python train.py --n_layer=16 --d_model=256 --n_experts=96 --experts_per_token=8 --d_expert=64 --d_shared_expert=0 --activation="geglu" --moe_layers=[0, 1, 2, 3, 4, 5, 6, 7, 8, 9, 10, 11, 12, 13, 14, 15] --router_score="sigmoid" --normalize_top_k=false --routed_scale=0.707 --balance_loss=0.000301 --balance_bias=true --init_std_router=0.0215 --lr_router=0.000928 --n_head=2 --n_kv_head=2 --head_dim=64 --vocab_size=32000 --norm="rmsnorm" --norm_place="pre" --norm_eps=1e-06 --positions="rope" --rope_base=10000.0 --rope_fraction=1.0 --qk_norm=false --attn_scale=0.125 --tie_embeddings=true --parallel_block=false --init="uniform" --init_std_qkv=0.0286 --init_std_o=0.00506 --init_std_up=0.0286 --init_std_down=0.00506 --optimizer="soap_variant" --lr=0.00328 --beta1=0.95 --beta2=0.95 --weight_decay=0.15 --lr_head=0.00774 --grad_clip=1.0 --warmup_steps=200 --schedule="wsd" --decay_fraction=0.55 --decay_shape="linear" --final_lr_fraction=0.0 --batch_tokens=[65536, 131072, 262144] --seq_len=256 --doc_mask=true --train_tokens=453600000 --steps=3534 --dataset="wikipedia_en"
Below are experts of layer 5 (counted from 0) of a mixture-of-experts language model. Rows are named router (the router's row for the expert) and show model dimensions 0-31. Each number is 200 + 20 x the weight over its row's rms, rounded and kept within 0 to 999.
Before each expert's rows: "comes before" lists some tokens at least twice as common just after its tokens as in all text. This comes from a sample of Wikipedia text that the model never trained on. Tokens count by the router's weight.

# expert 54
comes before: "\n", " the", " he", "==", " The", " and"
router,190,236,209,219,180,194,182,207,173,203,202,190,153,206,188,209,186,185,167,199,188,202,219,186,212,199,197,189,216,185,241,218

# expert 38
comes before: " to", " by", " the", " in", " a", " as"
router,203,248,223,194,197,197,200,222,190,178,214,206,157,210,192,201,186,246,171,192,203,225,187,190,231,195,217,213,227,198,222,195

# expert 19
comes before: ":", "N", ")", " mi", "W", " ("
router,219,200,185,238,154,206,170,199,199,197,214,206,185,214,190,209,200,188,198,182,195,223,178,196,211,231,174,207,201,207,221,188

# expert 75
comes before: ",", ".", " of", "s", " in", " and"
router,189,210,165,213,217,210,169,207,212,171,203,214,150,195,206,225,177,206,184,188,205,220,213,196,213,186,184,173,222,155,199,197

# expert 7
comes before: " the", " a", " his", " January", " an", " October"
router,171,213,223,205,207,191,201,202,188,207,212,218,195,219,203,205,178,183,170,189,170,186,202,194,222,188,212,162,202,189,242,209

# expert 53
comes before: " to", " of", " in", "ed", " by", "ing"
router,201,236,232,204,189,207,181,183,181,190,217,193,202,209,226,230,208,172,182,181,186,190,192,206,224,198,202,186,245,198,204,228

# expert 30
comes before: "|", "\n", "-", "==", "===", "The"
router,198,199,183,205,193,163,144,219,185,183,243,201,202,220,213,239,187,205,150,196,168,201,202,188,215,210,164,170,242,195,198,229

# expert 72
comes before: " |", ",", "–19", ")", "==", "–"
router,186,214,186,241,168,186,178,170,190,196,211,194,199,219,183,216,160,192,179,187,193,232,211,216,219,211,187,192,226,192,228,196

# expert 24
comes before: " a", " the", " been", " an", " was", " also"
router,214,215,198,210,190,212,218,194,208,208,222,234,187,216,202,229,162,195,172,161,204,230,165,210,224,192,172,186,228,203,202,190

# expert 11
comes before: " the", " a", " his", " their", " its", " this"
router,198,189,201,212,189,198,178,214,200,199,195,210,163,198,197,192,219,219,184,195,168,206,191,187,221,187,182,186,205,168,214,217

# expert 0
comes before: " of", " the", " was", " were", " he", " is"
router,190,206,195,217,196,205,214,227,188,221,197,197,198,189,197,264,220,206,177,180,182,199,208,173,205,175,195,193,215,181,203,231

# expert 73
comes before: " of", " in", " to", " for", " with", " on"
router,212,229,196,232,192,195,175,188,213,226,217,227,167,215,212,210,164,205,170,180,180,245,189,199,215,184,196,183,211,180,243,196

# expert 67
comes before: " of", ",", " and", "\"", " at", "ment"
router,211,189,209,208,204,196,172,226,187,232,180,204,172,178,222,231,152,200,155,162,190,253,221,208,210,207,222,203,190,216,223,220

# expert 65
comes before: ",", ".", "s", " of", " and", " in"
router,216,231,204,194,216,201,189,229,195,189,216,185,207,163,229,219,211,194,166,153,182,207,197,189,218,227,208,209,220,180,197,199

# expert 44
comes before: " to", "ing", "s", " in", " of", "ed"
router,184,227,234,190,195,184,176,172,165,220,221,198,175,188,225,224,169,216,175,178,192,194,176,203,213,199,201,178,220,178,212,199

# expert 46
comes before: "s", " (", " Party", " School", " War", " Association"
router,200,212,201,200,209,178,184,244,200,208,231,212,199,181,211,195,205,211,182,185,214,246,221,184,199,179,200,162,208,194,200,202

# expert 4
comes before: " the", " a", " years", " his", " other", " their"
router,187,200,195,220,191,174,177,200,204,229,191,232,202,226,235,223,181,224,149,179,177,200,193,166,207,195,183,192,197,159,234,188

# expert 50
comes before: " of", ".", " was", "'", " for", " is"
router,204,228,191,209,197,197,189,233,199,217,198,178,167,189,214,242,178,206,180,186,181,196,210,202,195,172,187,198,218,189,226,204

# expert 74
comes before: "s", " the", " a", " by", " his", "t"
router,194,217,203,195,202,190,185,186,194,235,188,202,185,236,213,190,183,194,181,214,212,206,204,211,234,203,223,166,199,196,186,183

# expert 42
comes before: " |", ":", " 0", "==", " 1", ";"
router,197,222,178,266,195,196,186,234,170,184,202,193,177,225,210,206,195,185,194,189,178,208,183,210,240,198,202,202,201,198,210,186

# expert 64
comes before: " to", " in", " the", "ed", "ing", "s"
router,192,228,209,192,204,219,189,185,169,188,217,185,178,183,216,231,207,200,187,164,209,204,158,196,204,188,197,200,239,203,197,212

# expert 28
comes before: " the", " a", " to", " his", " with", " he"
router,179,235,226,200,197,235,169,170,186,203,216,206,161,242,216,201,199,227,186,189,196,190,174,217,201,205,206,191,229,184,247,208

# expert 90
comes before: " a", " was", " to", " in", " as", " an"
router,211,211,223,210,202,228,191,187,163,224,186,215,185,210,196,213,184,173,161,185,181,245,194,196,225,190,184,193,188,203,199,199

# expert 87
comes before: " |", " York", ")", " States", " Zealand", "---|---|---|---|"
router,173,207,186,224,201,179,172,229,163,197,219,187,183,190,217,201,211,219,177,174,178,197,193,180,250,186,194,187,207,191,243,208

# expert 70
comes before: " the", " of", " a", " is", " was", " also"
router,207,207,197,212,205,214,191,232,201,192,200,197,191,226,227,203,197,190,211,190,176,236,172,220,206,169,193,195,198,194,252,190

# expert 78
comes before: "\n", "|", "-", "==", "The", "==="
router,205,227,172,214,175,199,179,213,158,185,197,231,210,210,209,208,202,196,185,207,150,240,204,198,236,201,178,195,233,184,214,230

# expert 93
comes before: ":", "==", " ==", "===", " information", " also"
router,212,241,167,217,180,204,183,213,205,220,161,202,206,217,228,215,222,214,190,194,178,193,177,223,226,224,191,206,237,203,205,209

# expert 10
comes before: "\n", " ", " 1", " 0", " 2", " 3"
router,192,204,156,198,185,183,178,214,180,187,209,198,192,237,197,196,215,218,204,204,176,245,216,193,196,194,211,166,217,199,209,175

# expert 81
comes before: " |", " m", " km", "/", " sq", "4"
router,209,249,165,217,219,208,186,198,219,231,192,189,204,206,189,226,198,184,167,189,151,219,205,200,208,221,201,197,227,183,246,211

# expert 35
comes before: " the", " a", " his", " an", " their", " which"
router,174,213,230,220,213,197,192,224,197,213,188,195,185,202,174,210,216,194,180,198,172,223,200,219,215,205,224,181,200,205,238,187

# expert 14
comes before: " to", " of", " in", " from", " for", " by"
router,180,240,180,215,178,202,166,214,214,208,194,205,209,202,201,198,178,206,198,169,162,189,183,216,247,210,203,215,237,214,229,172

# expert 13
comes before: " the", " a", ":", " his", " New", " St"
router,185,216,212,225,197,209,175,214,210,190,235,202,157,217,220,205,198,194,176,175,205,202,180,211,234,180,182,195,215,191,195,180

# expert 48
comes before: " |", ":", "N", ")", " m", " mi"
router,221,223,174,230,180,205,186,193,214,208,197,191,183,199,211,221,185,177,208,195,191,212,179,214,215,225,184,184,219,200,219,192

# expert 89
comes before: ":", " of", " in", " for", " on", " is"
router,232,207,169,208,205,181,189,221,205,209,203,193,190,179,184,196,192,242,181,195,181,199,179,199,230,220,181,180,209,169,241,218

# expert 82
comes before: ":", " by", " ==", "=", "==", " information"
router,228,216,194,240,183,221,175,207,197,196,188,210,167,193,205,240,181,212,194,205,193,219,179,224,237,217,200,155,219,199,200,219

# expert 61
comes before: " the", " a", " he", " as", " to", " it"
router,174,221,205,217,177,208,188,205,198,193,213,187,172,213,205,197,186,191,188,186,200,210,208,198,220,189,202,191,230,173,248,195

# expert 63
comes before: " |", " of", ".", "th"
router,209,231,177,196,191,194,179,207,225,215,187,191,190,183,230,218,188,211,180,180,197,194,213,227,250,187,212,185,235,188,207,222

# expert 79
comes before: "\n", "==", " |", " ==", "===", ")"
router,178,214,191,232,183,202,195,198,202,208,241,212,203,196,226,222,203,180,170,161,196,228,224,205,236,209,196,195,223,203,213,212